config.yaml
num_hidden_layers: 11
vocab_size: 2048
attn_scale: 0.177
max_seq_len: 768
Below are experts of layer 6 (counted from 0) of a mixture-of-experts language model. Rows are named router (the router's row for the expert), up (a neuron's input weights, with its number) and show model dimensions 0-159. Each number is 128 + 24 x the weight over its row's rms, rounded and kept within 0 to 255. Numbers have three digits each.
Before each expert's rows: a language model's description of what the expert responds to. This comes from a sample of Wikipedia text that the model never trained on.

# expert 28
It responds to: Dates and units
router:111118121126125171127140112125141109095158145116089088120136128108211116132162140098151146107125138130103120083141142129106113133139087145151126102144150138162086130096130161137108139136116129147171154104161119131133078103175114118113097094174157134103177112152134144134145157150169144108162152132102160119113109145157106094132146126099184131137120102106127139120128135080125128107116131093112100145128115135148080132132133152104111128125161118131117109140159132050088142133144096
up2:114149069103124130114109109141132103123161117187069164142085109096177144116126131101141155131111111092162129112083129100136135162162116092132104151117089142131151148148127143141119162133152098156140129144124131074126126142100085169159099123112126111077127127150106156129149121129135157109124109098141172096117145109125149119098157125098146155118142135130178161159145137131130112127139113102115114123142130122136125182152180095111148125096158113141130103138122096066109134149140138
up3:141085131079111173151129152150136133164132120111118144096128113145144130130116124106137125130135121191106128106166136152157121120108143153120126097079162120105117131146107114144144153111106108135137112127080114139081125110176129119102140173148121131113120151146160138079143149135108176102137106116092124109129159168107157082130082129104107128104109152152103107152125152104087127111117097132130135148132151159153091147106130120207150114114134163125184156137114081083133128125131116
up4:130104156137128119108128153141108143109124120085137124124150103117135153131122157122100119117125127096147093110092128124130138112162149213116111148127099125157104148107138100115127154098173118130126113147120101127144086149139127134138122080157169126166133109083075107150151128135117125113165134137142164156117147166107087112109165106120165136130121137091139100147138131088177135136132167132134116159113080147134141084127147139168131123185135144117072149110146114163089097106105089
up5:125139118146110139102153096144133094088102097162107136154116109081163172088146135110140182116087155102130126129172156155151150128146128164122156141100149139152122107121136158078150165116117161161181141116110141148123067123128126174118080094107082126116121104089108160146092104119165111139086126137120152123087145111142082139106110143137149120124133158135154124088140111136133109102139104160111133152136135139131144100113146147102184151137131129127103140140125120111096157122139136
up6:127134135131146102145112102147153184171139183136138112125095136114141127120115142113139126096090136137099134098129124103109112138128155130122185111148133135109107123120098133134111105147104099166149105122101143094117115112153124126144145173174132134164151123134161137102106139106115171156134138065153115120144074134122145095155118109115118181099129126171120149160133096124101151142120115082113129086122114134100113109096119191173156137125100160108133142091180087086132111138144118
up7:127141132169151120145108130114101136138154133128175095118103141099173145137155114111140124142074111150091130128119149168112101177124133100118169118120115122148120136118113130107135141122101123132125101135147138127143143126123147142166110108148138166146140143145091123121159081071140111090158181142118124089109140105122130136168094134107162162124111134089141103135087097103093141119123121135099149186145115144142134134146062110134115141110192139134097159128158063100130099134157123
up8:096109099161092118128114110100130101162118153123122112136124089135133151143135184085150159105107112123099172123157151147148150171093104113144128093133129133126112142152094130130105134151108141137113123124108129131103124147153113100116153105114137149138128085112138160137142143156121127117184137081131075055116147128130119109127139135133149119159123129107103172155125128135119101173125171161148108139132149114174129128138130131095100117134107202148116117139145088077101132137182089
up9:143110094125118118146103106132123071121153113133126132131124139112180091128102133126127100136148173107130114109124138151145107102140118134107080093147117165124147175140136083127094091084110173134091132117114152159121127107149123198108122109158161124145112111169121125153130178092109112149123144141143128099153122177155117151111211118148148127136117111167144114095097132124141119142097148101120104157119158103163142154121113082150146150110148152112138101126123101134113101137157114
up10:104127138130133178095132129088131130111108131119078146109101105126130128095105101108125116100140091122102169163114168122103131111137114097123146100131105075102150121108139162116132128172158145097137134146142132113206155098121132143119100124146109113112134092156151194098130163139135152092146125143153115140131131123117124101122135143114122100172125123139124130130167111090137179139156144196095122152115125142161155131138169176102148143142086112156088154107136139108145117142104109
up11:122106118117097141143121136133173097143123113131074138121128155200152125138101146158082123095124098141122151119178107123105132150118098119145099118165182138122141103139122144137163156103130112147150134107108119129111114122116129117188132137139127163107123132153169148146150182141092119150162163126145144100122100107115112090114171118158114168135108162138147109145120132092125121062170119142140129064117089103122105108128165147135132112131111120150112127102090129084122115154126147
up12:093127104142133154145082100155106098120107121123119096146146076119132115096127148102146135113115170108114090095102115092153105118134153130155100104120142150103142113134122164109139163146138103134189143137113128117142152182104112134163120073125148137088103120116126154100101120168127140111178121143147139109115163131191128077184154117103168096147099137110117128087124120132135137110102155168132135167114183132093134120139129167129125148101137164127131127145130134144095145129150121
up13:178115131151148132126134109147080100148121112158116111165132099106084120121147134141166122113144153131127090149134190150143116081118126112114088092133160131154148116136142106140084145116111130103103128140106110127104158133121069104163136145132123156107145113152154115118152144112152062101154114146152146147165138181131144143095108142123167133131111106139105124182136133123107115100154100093122149083162162145102098119143179130112146106090143097138140158124125098147108136127084123
up14:092108100149127127130128095120136150139156100128116143086116101078152102114163146139151120112165108102116148103102143119136105110118167082145133150143127091139143115109130152176116128142142129107158143111147174133108161122146110129129093066130144119109097100098149136159127125136143137170168114144110170170168111123136107111135156127123164130107110109116077098151134141167148154143134123101126132150108132140161119078119083104118075107117174143135127135112178110163092112161150158
up15:113062163146113144165131127097158106114188133122122140088123119156145090125136124143179116128102115116121126163118149132143144155135145130127115108136098129106112136118155159119088172109125099150151127128152106214133108130135125154171142144143113143119124100168142132159104140162111113125135131126129146118108053128105135131122137118126163130113136131081097099134123107144126133114150173125115143105098102105134108120094172160098120158116118148142123109128065114074103118114166159
up16:150118119125054162186081113145127103144157107153103115127080108144116143104099193103171139154118113123089150104119159101094110132115108156153108099127114150140125135136165100126138140129112113114139147151132167119160124119114093116163118094145113124099128135126126111102086174116119174143118124172134188143125148106137152083112135128111132142145147126137135086163127116097155138115074143116105136125161118193117142133143135157153126125099121135144129098133128123130119134128085160
up17:155115129093167084112127120115170140114096095113104090128147119154090114103098137151138147136146144084139093155128116158111101135154082082125131165185158097134119105130145108105144134099124172132156095128111151102133143165148134105092149132138150082100168139160093148131097134124159166138160157102122108128152160136118155126145153147189138083132174146120144125109148128095145116121131135113130132164136134118088087117150142115126111131108107099133166147109105107132119134147094091
up18:122146108128148144148125103108156152113125102120145136163097109129183095144113135107093107129139142163100149110153103121135104123124095131094143131198129154132148111114140123172109100116121141168129131095143072147105106104113114188105085107155153122106142144108111117119131109151117173136144106095159141143138093130103140108148155103121129155153144088122136146157129131129111108128105139131146120163182161110107143099099130155138104129097156172131080127133105161129091143188122076
up19:137114101125162109089128105088093086115108107125143122102154116129139125124168118075148171109080190157136153121134117148128128164135143116117156148158126138169131196123156142155107151146127132099138168122104169133104125094115110191143127068138141089145125134137123143137113135106132158133099146137150101095086156144122105103139170114152157114125107150099102141143147109132129131098132163139127097145091121170116123136128133155111117088097127115091099117103118122157149128102152100
up20:115112104137148110126112140152160125148143161158142070113141170109125119087137097141171150106101134098135099112103150111085146105148094141137128143146137147077122128123128113164107137095164112135154124133136134127130114148118104152145113092173124134153149108109133143169169142111089124154166162124094167163180101077162130120165137115156144109117158131122158157142120158085112131123106148126105122095098159142161118134162137130173140125072130114135088137134104122124071106113126113
up21:100135148175091122175058099115139096157167122139142108117122116095110143148112094157141144085126146132116102196117186159103155159162132128132152099121127156111162104144142138120124147128106137130114103178120121157119115106145106095134152111092123116133137138137171128125146132142154117114135116121129139099118151132150152121155106086150142156126114164140103169176138098109100141091133132124134104141127119152133153088144111109092082148084101123148148160143125155123076140114116095
up22:147112149140137133117125139179107127089111139152137144107099108126154117109145139144087157111113185147138095118146130131151115143150119148160100082100167146174111159126141144180098110126150124143106169092097134156128097091197105120128119129126102173112116101138092089139099146134155118147139130128137116118091094120130127145142127151133139137094134139100086120137162129090115169148112123078110126130107129152155185154136104096136128135068120095122133093140124146109169149105104130
up23:119184127104139146119120165144116099099128152143089108159147150144160101144104137153124153114192143174123131141117118104112097145089107122138131147141118175123105160111126159174128157148073164149109131135154126124076084126087088118116118113153096116120133095154151132132120109141150153120110104142135119146137186135146097137171139062136175126140144101100128117127124094095114153072109093119111106153114136124133134137084146146162165114109130130116142120120142148144105142110130122
up24:112119173107138122119129137125143095163100163150106133113139145126113108143138157162135106102130127085096105103141136107161169167139096135127123125182178075091130071132172114159131156146144088150165104110122151191112163127091102099118142124128078104106128132138129093075121168178154107137129124123139099143096118151118121124146141138131123109147120142103146132117145120165120128135121156100112124142158123162144135154112118114120132113066160083124114161152135127100132104146147107
up25:105095112117162168131064153128107175141091098092081146110141117136139149113180161115132143102134096133144147116133122103122133149110123134141082118104091134143179140170135150129089132113112124090133131162102103139108146087154172115101130116117171113129144122107158151141103146151160189142131106109136128124107109155125132119150151135146158104133121113084148090109122178141147132111112138129151106101120136113136119104108158151193127108139150133103154112077126123123076143131150112
up26:164116108124134128148098107112111115071143128131124135086132116107154103149118128121147111137127161158132147094171127111102139127104159184137135096148093132144117149139123146126126113168101130126166155151144119119100103071074120177130172139132172112087133146147108144170134139150155117115175136084074136131119131128157162129098076123116155145153122105118136120130089109147105082177164144152107098132098132091130119109116123119151125130134097122120095108176150149153114101146134116
up27:150117105111116116141090097110141136110172123150152128126141142118148161130118108118123129148087153158158144094087155142099125114079132164173118095129154133123130126117098115137141152104123149125159165102070132122102136127116129106152107106132154151147131130144114092141154138165122114111134155175124102139130167109162087119100128111109165133178153115184134128131083134142141135113108117103048176139190147134147113126130102095158131137116123108166125098137118154152096096133128094
up28:107110165167190133137152148126122108114144132127138131168120157102105172129093128160158141149096139095123109120138115128159105074162140093102134140116126099123136140115126178147134139104152088151103148125124096134148084161138152130116108104153126105126122084099117117121113147126168144144141166098131123084161129127135096171093111164139154142053147149090110107104135125147147098134106150146108151111167144113086165126137125119071116139116158121129171134124138123105132152126132088
up29:154124137144195136127170122132132158145152088114142148168099097132115110119117098148150121132113145141158151134129164146101099148139103162134124143153107112125097114105088142109148144081117087109131107119096142143133114104101095111154176135170121104107131146097136145116148138110112098174162154155096159111133114137167107090115176081110091099152175146097167112107110128122141099087129127123101152141114132126186104103119127134151151110109126180136113139161100125125121099123151116
up30:130159134100116129095088083130118107169174129138110109146109178165151124112144113168108119111153096132125128155161119159130138171125128140149105077134125115126137107153121082144120141106102165133108174096106125121118125137144139095105149139131101150098163129131120171179140092162100157122098115100119130111124106154148115107167126121166135112146122165120110144107115096171101113109106160111169122134103122138165094163155106114126146162156139101165116076090150115139097137118155100
up31:128140139107151156160159102116096104116152137165082068128130101123150128102087093150148127106123106092119171147116129151106103166163128099164159127141109141171097123121131114127132102100106127126126103123147120129103106108121160076111153131189127140076121116139123097111169100137138138160164105132131131151155139112123131052153125135133145156128113159125116127108144125127087130123138149115128105100114124167149150128107119142113128136131134170113087113117160138147152124216140153
up32:119133109144166135148138098155101112150146125122108084156120069127179076112115089113115131120062130141123101174105148119091115125118125149100106111075106152153145128122166167137111113175137134108104142128136167129151112131147151149112115089143116142159153113123145105130133107142148119098133169138097165140120132138145137144111152145125126158164154079095148131148155133125158189108142113119121068127132110148097116104104130093104100162134165114130130108135156132129150123158150086
up33:149127181104124127121146163101142141151148156154171150135097108150140133151133093123110151117118119116093075127104098126111113175106109149131122092142135126131139137150072184120094159143158177112130124145144088154100096059128142100156129098126141146142157097131134112110092134120114150158123141098121149107103131134148121137143140108157166132153134119100120088131136121125097168102127118110110110157119133084108117152157142071133114177107168166122154123122113107106145101117094160
up34:128140149078149150122142110106075092139132124157109124127190112129129148128145160127168144129148107152116138148167117111176134128153118080128125129183110164138118100116143156147153131112113099081141105088109125120084120130127125118132121097105110100120119075117110085102155129157163129107147139128146146120131146150139084142123159140158148166127179118133128126132063152120097133153146162092147106139142116078116095098071126137120106125134122139132149126113107182130125103158133158
up35:079130097106128128129101122146150085101120105095095149132126078115151116142139136170094158107169137135107153154131140125131143149148105175144116167111139131117128139105105150144153127071150150140146122109126146154100112126169138148100103187145133112149124146129127126142151148091165146111131159121102162124113140123164145089122130148119129164104113166137101156141129131115090111134146107153122137151120064129173160133107138105066163124098082115126158104103077098121110138120164113
up36:138132132130124135066135086099104125111135096132098163105082171109127123104091093101107154145137106159112121079090111123129175094161096128102150156136138125152112160133154156104131160101138114149156106136160117141101156123122097156107153131124123131165138096164130122158085115141140145118115145152139165127147120126163120086130166147110103131099154156144144155079124152128177094160078127131113124120148138096132157154095109147153114174136124134160108133125139091089115124128138169
up37:118132128124085136116122153102109133124163157113066126149118151113116089139095152125111138124115130152125123134116131124159133122134138151155138117082144201132124142104159098154098113141120115130145111145162130148096115148097133133155150062152096145092159101105147159163093173093123141168132108143099137125144106169115149140103125122125139160143147158087097125091172117074127154128084137104086139164155115129127102100145123129174147113132138150115103113085151153139126150099155147
up38:130156159138097157129141120158102097150136108125131152090158088102166084143163148093118145143107130112133148102121165149116150149135085103100163137109102166143106117133129134113102139118155125146131160135125119103099106090169136162162131145120120130149126123157130102109151121097109119112137114147117122105087136173127111120105101090108186141134152089173138160152137181120154093131150098090122097119089093111138117124090122173146131162113125134107123153156111158089190134124106134
up39:148124135155103111111109128124128117096110144175132135099135172123117183109157134116103130077138106116122127112127126098138115094119127129103166133129136142113150106136102140137135116140103098164120103154155103140129075084132185146111136140091168142137155134132096172164124101156173120114134152125155147108160114146072092082188148148129121114156114148150138135099137125106146115145106148116158109165088162096110115058148120107116151143121166112154119166127116149146139131105104118
up40:108065109142135113153138086094158095100139115091114090133109153121124144155169085131105141133154144082092146112106112136164125140133137130138151149153138126142118107130130099101124135129099129170114126125162115146098087114128155103134114133120153169139147121152107125131146112088156137136145150168120152151122110102186128119118144129115101124107146125154131119101085106121140102098157138175174142146149073129169152072125094131145124142124153131120108127171147154169081105186126124
up41:162147149137127120097116115107135142092111104169133143123105151126158107149098134116146116101100185149091110080150107122113120084131068119120092149124097140141153136138151129105150177174097113111107133088108132129111137090103161160142145099166169135104143152132142117137129131093111119167114133140105157131112123136166118115113121082160185125156107153090140126145109147122116128144118156101068106166130100131174137120142175133134143115185100134138089136118104147126123128115131140
up42:161131126123129127093155141151151169114127131105100113077128097120145123088092161118088123101121130161094120122117123137126102149152124139181097126158136142114104104147139127147120081109079112150087123127137109143139096120168129172181141147126119158113085125120157169152179150134147098172125113115116129156111134151116123144130110116082141139085103111134157120132068164135126138090121131130131090153120150137128108150120154105121143158108054132181143153114162116129140121127139107
up43:161121181112063120134103088117117122132117136109117145091143137101136141118148134107125153142089134088117133126109147164102147105111124124137169145098103121111112129113147154115124093126071114139130139134141125140105163098149157188099120129118121107121135123166113147146125178156152088092121148161165162078140099154139142162155143109116136153148164154113106115150126106112122113118171116174091120178093122103094095137145116111130108155132075118111121153156129137138148164168142110
up44:141111129110109157137104140158145107112155135147150058116117115082146171139136169161135143094109158167103112103140117098112154137168153112151164105147135088137156121117138151149105166123160069190130126112123156087144148100100149091132150136123136124122136113132116116116122107155122146143128193145170122097132091133093072131147089124151115118170122132129131164113140117118096122129141123121118091141082112151111103073132105119136115112142167151134152119111152121119115107156120135
up45:160093129134120158112114146079121114119119100110169115134124099137108103122136154143119072146119135146132155090160108144094122134148082121148062148128144119126141110136135099127140138113149100152112163148071136095131140154147172132086091095120154140099172137116124106142129123126119130147193102166129100123124140132153126110150148125143147058148126145160132084145122132122161129086069118111147158120133143111129157120158189104149137171158111124115157134127133141115123106113129106
up46:086132134097125080132130130116159117100129147124122161122101111124104101108125149102103102134147117143093097124147077164147096126119095157135144130150146110136135135120124131131113153105158152181120150131113157174166082091114148147176136178166152155099114149117114177129127142123120133126148144117099100131129116147082161146131166102102168124154140128130131115145093091104088116153103105091157098110116116103149085093164137123128153114142169161162114120118113132104100164108139172
up47:120077140114150182168134148131153109108144147088151085128164117120150122112122143126101153092128133147117110194159140112136100114095096102133107154169128158145094063097121136133102135096133128131134130137119104137118093081131127134117120146168117112150113096119139148167124135163135098109148064133177135139121132105135148163130133118119156099097103191126138134171134130083139119138124156120133121154117127175139140126079143159115129136138116144135139077136110132114118125148178108
up48:085142077099160133124143134110118107135164119145134127133095165139164084100102167116132162143157150128125156155147113139096111156127149130168103100152114104125160102105122166146148128091105152101133100119156140103122132096116122143166104095132142115125167151125190132121150144125092129128144074126153121104122162126150125138138157109108143110158144141096172120152142120086131080109101117140131127130138170128137121107135142170085132092123134094167124066146087099108162130113155135
up49:139113095115167131132111138103143151134122124118123102138147117133150148088120117120087124135115130144112119113128159141083127156147151128143121131115137125133130142123125121095137142109135136123141141062107161077125067156180133106157112098186113123112134149114147117130112132068178136131128135101139137124091123124195119121167144134106126152119117140124082087158130144121099093112133098141122132124105079111145155125164127097160111162123165153136179190120167182109144127100133109
up50:113109153109145116138145150085159123106105122126118118109122148106143202069135142144086112142152114084151112123125173141149112100144153140108102099115147138107124092117117140111137161157124114140152129150098118155108129157147098065118134129162122105125090124160100137122138124151121142156157143110169125142130114117105109129121151120094158168094150140128090116122156140098141076131122150110158133113065126127175174140139140142130133102102175114120130158136141180108085097120164146
up51:131122100147095155116096121091140118159179150163167094109142137137105122125101140140152116125146108109158137110124156101123123117104150115061170102157155181160182135119153142103142165124109125138168146132157120124176100131136112106128079120150149087144100094081113127082123089108146109125155156110138125115146119156080088118131125132093133151122137172152119122072110137132171117155122139147127103146092132119130108120111163114125138143140116161104124111136125151079149122151125124
up52:151144092132108089114129131134145118143128141145157103157090114118202127103116123129145131130103149133099150159095109086132098153143148128136091124137097146132123105092169161170102151122129129164104129149124099111146092138125156106179123089135130153090061122146159108167128106144132099122163093141106160147107170137166108086117144099128163157103146176129140091135102112123113136139127103103146173157172120095121121132106142140140160126095110147140146112111129120141149142087129128
up53:134107125106116134134104114119104158113127158162070140114111128128145087140147173110122145093130127156107154113127110124159128100135133105101121093119160112105109139128127104132105152107113095128114148140155089149086147145118152114158094135144143139090108149196143116100117157150137134130127138083138109133122148184191132116167169110161109113133102122155161141155113103109079143150118146134120131097119136114070107163096084164117139148083184129132162125110135148105105104149136145
up54:147142114150090175179156153142121108156157132140108100144139117135147117154112113122108139131133137129110108100097144117133165104139132161132075138152140161130133096137130131112105138128117159158134141107115094108194090104159187104122105175101111111124165153156140139129118102139141128102142108086098121128130142141113148148124122087155128116120159133102114114131106135119157116167099136133044108101135078104178120102179095157078123152128106124135113104138118149120138106122142158
up55:166142136122178113147129129147148128136134136165125148139129110111132143094119135118114129107090120173110117129155122123086151136130120074126119139174113127139166103140153152109123114100086135147142138095155108096100105101136090132159128092126149096110216105171088167129130150161149110136143097155112147134120138131126131104154144159104132062109105115136139125141142169130103131096125121103136129101146104076131133147092135133167137145106141092106089096188148124095129158123135130
up56:096124144143101159128168126153105146126098140121100159142171075103108144153184126170142104120108122123156083140116134142149113120124116165145153102150151151145109103152142127146120125148107143133142118111126090168127102096118112120139073146132131150168145081155115122073111136160126105169140125101109119156113141113164118108096133135107124133093126135117104130111117149105170149119144156125120119096139078122116123128103134175152153169132083129146120110162187131118092116066159109
up57:146128134122096129120114132148108154164094156146178138176096097106153147107127173130147130092092124074125118112109157122133139087132137098138162104163107186134082135143077117133102106151101124105138146138101120138115119100164169170101087164142154101163141140179131123105158107111153151105122124080094108098142142113175172121099127130119122109139148120126159127113125138092122116122103094144148106165130120147184118130113117118124135146150119118165106148155140121126095124113135150
up58:084117107136152108126102140131144115125103131120121096138166113131196090123129130117169135144146102153140134127074153124189147146123113171126131112132113135097147160085160171115075142102096130103144113126110148139122120160133170130104127079122144116125133123132083145126123092138153116118157120117143121146146120092157142137142162086143075120127145098113151126117173122046151152123107132158094107145141146141133122102106128165137130152148169094103140094102136156132156131147145111
up59:114196162111121151128111143130135110146128132141108119117125142111181084156116095145145153135122103082111139097163102146120138113112135178156132108193109126119124113133157151125110168132132127090180118151150113153094143130151131100119094099116199149113143157142148115164138167079121144148091188100107146121140114119106161078131099117121094115129162119113094144119135142095107147099097144121112135124104128137151091111111129085124127103142133135132096132125140157098125161140148125
up60:161148116154139162134159152114122099142132149135100125124157133115133139187126106147149128107107103136099105113086111167114166142136126127129093083122097149140149108139108124126152106069134150138135130149132104107064146125158191143147126142136162144142109119133135105178145157142176111175072122125102110121141176116139138141167147093117139155101115133143100079141121131102132115137124097155104058130142132148084125121125133117089120138126105129104115100130140139109127161075148123
up61:116135138114114116140127109137088122112085189128105143142146126098150154116099154142162166099128136146104094172107114089128097118139158083157172131165138174149123114153155146127142134130110081083157139154129072161147092130106126103109117136152111127136135130140136148129146120147122128088151131085190127126152142124145118072163150114143105139100135137138121109156125125143168154148131098107112093104116142099164098116130125101126135117094181149116081146123134095134080135126149146
up62:147118164113140108145169106119099133122127122127174160210129116139153117107141124128129141081152124091158151128172099162066101132135142146101124153076104121121102145098158111108120138094129104119148106102134141141111111140145143194159064150149071162144113137153107124125114159154113136087091086144091152112138127157131137109096103119104114169153140118116140161128107097126136128121115110127104108106112125157130133173154163135151108123117130111109114128128135138100126119164126113
up63:099091100148125147157112141114134154139136143164135131122129180163151098135154131121086166117114132139117118107117118128096163144155090170171170125156138117124147149159177127128150147113103095158092124097116110129132165100143129137142083163120112098132124089113119125131156102129115131117127114148129165141117127151138160121140096093128165107122123141115125186134092075103139112100092124084132098119172143138191148134121094132084139114091098154112103113133128129127078119120175127
up64:159158134156154133116127105155112112126127149153125149098145119087093162117148126125117119118114092163117155129111137128082136157123116131138148203167137096116129158089139146116119102093105102155149102142168160134108096098149130149123123106140114080142128121151136080159078102128129142125145163118146122101153157125110164117173145166149151093142124127144114140130072109122176135098136134148098115164083153117088099147126115135101167130125105102169155099148126127089123119102115104
up65:128139118100128137118149165082128142094138144134154131140103111165138111157120128138116083104152149117058115110121127151120105142106123099160116159123099168175122136136140148125073109114098148127128164108129113126133128093114139104142128149114123112141120124152149131129103136119138120183116160134119120137123127148155151090136151149149184149150147107079145166090122109111083109117146082108095137108073140110140107108173165116151152160153104139071145165151161157161140099113101118
up66:084116129102149171105165099123109134082126098151120146122127116126106138119123100146115119125181134122167137099102139130166131109103128106141159125129103119141127162138159116110130105163078132116196138102151096147126098073111176109082197137113153110139130128134136118129114152116130145108130101141165150129141144100148107126132142128136154080109129123104137144125124161128113099123150177135130142118125112162143080126126194126111142175160163121141125091145122143107109148098081105
up67:128153138125128155149160147107137100132154097115119143145134163125145141116134111096190116117164110136140134138158132083121134145106147146134097140129109093139105163174145112164106108158123085110147099121157120127107088095121142123115124085164130134119136132125126139104137181132096164109102104064111175091151119114159156132170149105123120119134119101108110143148169157103138127105087151128147078123137102117135134114132148169178127114082172142065111137129147119089110148121117111
up68:119153154094149152160108098136102124078129109136144128125128093090140147094143096109120100123111145098152161146155095121138133149146124112148129135141143156149149101146141123188105106124147130144150155186109129122165147090140141144112084124132096135138116113123112098129155108168127100094156114138159144120136129161198123154085127114116160158093132112109153113081123130104082107152155181128140128132123138072150119112123096130128112160111145115135128121073133137107146089124179157
up69:098144130112093106117141125106108144146169142121105058154112130108129143155157124099140126120119137127142079111149121104187103109114086121146121097099120140148115096129168116140155132118158151089151142157161122119176118150111122094124088154112135136105174137132138116124086128133135164079143091154145131111142138139088111140144101131137197143110162158133090129192152131102122131134094133129108131157122146164164076141118129116115149133146134111094132068154125150109138133140137124
up70:102116136195101106117108136125108072110138120156120124128140172108121116134105148137160133067124123112136135135127148135125101129155159158100138123115072162143174165121131170135139095139176132125127148098088129114124125113133150110149138126082123163137119116193156111193137148103140111108137144118170145171114144141121120117133106161099111108082136107094095160134119122159125099118089094157132114169132111116143103122122096100126143139139125129165159106130093106085127152112147141
up71:117115164123119194133110141144123125123061120144091108123176120144102141127149110130120117143148100146111133122123181147105144130146104200116121161127124109146082117118123116098159149100143133126175128127139106140121105124173145101151110159140126134120100120133170104133132103079172130160138168108097142145090114168123089130121130118115145158118120139121111136120139150133118094162120107097095133116134127148151088111059124166126175129140147174167113119089152100099142113134143135
up72:146104134142154112182151075112131133133123135109115158173144129151089115118117141142135158117124140127103143188145136126111109103131144174156122105136152123129138147133155141110142100092164135139129141112085111125098116058101150126167108082172156147126105125160132093174089114115104138124136164110104125129092143123130092106179137073120141142138121101130151139165124176163149130132143099106123158098124096130114160104146120108114126174127092101095144112118156093141118141123125096
up73:104140176130120169129131151130179125119113165119173168115148116148158142120113154106129099138151127124093119103149113117096120108095103136146115101096168154129081152114146182124121153150142143145146117165113090112097108121084152141132139138159153115106100102158144102149139120116130105140136109138084153106134136124158108129129105144116042124177115153141160152093131130141119080144117123138095120146089143113112097135122125112102135148182124111123116131145119151193116098117095154
up74:083171164140124124134138122126141135180132115116105109139148106126158129179144096175141131120095109125114125134111106117118138136100138127123108088144114116130106134190143129129061167164143160133145139157105138131115105119122042119127122111106084145114116104139157162118154115146100126151109141110144128156177150153119115115134144150119097157148130109087097098106147102101116134129105172096131130150149123110169110172130100108099146117144159150077130110111181133127127140137089121
up75:117114151087117149179076128073148133108114145151143121105079133139121161113104145092139083124164144167104149098141142143115128140128158114126102126151124114128182127128129122171112144125122154172137174120113166105161109135132156125183126153143115109093137120163076104122138088138112111117147156140114108132166121120159086138133153069149149135121148133111119073124145103153165137151103141118152080117139152135100118123093114134119111125108088129160129125114191139116134123116116129
up76:064109133093161141157110100126135126126146117114164183118100172118122168146166156109131170113141145093126117112151128125114134118101130126146128127110180131131137120107051095123133147146124062130122134135142172108117127122151076109115123117091149090125108099111105092149107125131177151132146129159109141113152123164112151090118131156131134127141142129124140122128125126120101137168150127096130109139129136135130119137127073092136126142154201097149100104160152171142105150155150118
up77:138107114127171130137116120139141111110141107134154138122160112142085130141156108127128148142101086102119103140127109152083098145145145099136149126134128133122128130169178111076084071121132118138118169143093153180136134169137133134144168129131168072144126104128104126125126108126141123110116161108134126126120177121175127158070138118103170116132192123108144108122144100125149110106096120093117119157131095113164115113161160125137080148105169139133175124135140158088160123117099127
up78:118053140128099140144137106095102115095121125140166110122090155156096119149118126165112175122115152122138099117144143152127122134153144124146164121171128112139051143120143128124086141071143133109144104132145113152129144109134119144109150122150119132086126092175134129114150129141122142101125171168101188168135100115138110122160137101101126114112173175125170128126103097156142156151165134120093109094135109162125154078129108113121111116159144137121134139140096099113099122131139096
up79:122131135140134174170092102144175129127134128095102137122116156133137096101197156158106116110117124145142123147088153118154123125131146132123116114087146143111053129130111112155118109168155129132107117120158097135109111111117152124148156096094146149129110118114161098095096077155104146138158133124085160129149109144143145109110127127126118100099170130134108124107130096128100090095170122157155108168088140141168065151123181158109108142147107160135139121131148125116158123111150134
up80:110142101103099137104135126143116166175123167145076084142151114181175099110141090113128125095107136115167135142124089139135128123138121130151136109142118121134090144113190154140101131114087152096110153119157119141136107151101145149149100128136149114133122121118138121140163136133135126114129154109116149080114121171127126114126112093119167152123158140120114091151140119130105150092143085132120114085175113139163101112149168113099062148169093132167147174174101126114115124140137108
up81:146110135124107161142114127138111155115157095115157156123188138125123080146134114119093163163098068141093126075138120096112133175104137133122122096121132125167135136132182107187137112145136097112121103130147097106126100135144134138142130133153124128113106138193095125135111167160101109111147117117141115140163164200098098106144157096067105137117164122124111113145132155147103113093111142143134129106138071129114165121115119134129128166144134136131104136112138127102129149154112148
up82:132135174097119187091124127167149112116079111126154128133115158136132165168120142167140115119126116175146135136102094088117143155091109130150142123122133076152099124126182131114118108148100117094126136156163124166115106178112112176117101107140099158172135103100115119156150110120105093150075152116128116098144120146139115097180112113146141130096141135119137094123138167111182063137138145101137101158109127098126134121137100147108150117127117129131128132109149142105145163135110124
up83:094132139134083152125141074102143091148141123122114169106124077134125135132144122132116106134140132121124145157144118115121150167143127100133128148082149130099155129155113137101108138121146116165132116110109110153113091089131176157043164134103146128122126134112142146148089136136180154116159134110134132110166116118157152098100135134155109138130114112104100149131124139121091145160094106170123129192128125132187098137121138139095118122133141158129117128106156149070126067114170118
up84:119125130134187181099106149128085143150119152149135117166133154116129137128133178131117109125099108127169113147165115112144132132122092151139130136146089117120139152125148064121150107112142073097102134119128126126155106087169102092123135126142141132103113088130121147165130134133090085136121142130124106122101096120133157091128121145136115100114133157098173139132159105082137140138103152133144069178139150151137118133084162122132162133170142135141183131121122136070109165104103125
up85:152132119147090119141170105142129100150113112107169139142095128153155108149140161145134125127106125117115113131139157122150141122171116119114118114122163148140102118132124144110122092120117151159107192186140117109076100105135095127120148119147115142109164104154113192145143072120123146139133142104146136098122100115145170067114144127071095129101131101135143098165112174137120151096135137138164101110107138106110124124069130132110122155160139092137145113156138116139130120090145187
up86:167153094143148068146179152121117125090100133161171116112141100115127132119117136161154121117126092113098171121104123157149115145118146133168178113151117153150137108131094172088075168088103164124155147114166144149104094102144106132069122145127161130132133101128140105112151085150132148112157092104123103122119115136130112143151120149127166116148144115079131135150172159115144149097114130157120125123152085119122116132167139093137132146110152112139112079124137119132149110144104153
up87:131094156096123143126135102157101125096162126135162130119072146099121151142125089120091128126127073126081127090078137102149157108106125127110164131110114144147155128148133130135104161115117087119141169097175172129124123100111135159144153104152128145091125142139147124118129172153128148084139122113111143127143122148105115116143140133072159152148173089120159135177127122116105121097111141110161090115162114154178083104132141139159104154148136094117153172160144100119106125142120122
up88:118101117110112132153121120155108131121124116152134113136139148109147095113119150132148128122154141129177067091128099132119147119136128083147110157129124119112076153172130148167113121116126143128145121146140090110132119122192140191127145133182094071155136124113166114179145132133127124166133109117125112124105111124120120146122130078089140159069109078109145084146137111094153135137130167095134156116136130104122114114110158097174148154128173129137129136122161112080108136157115109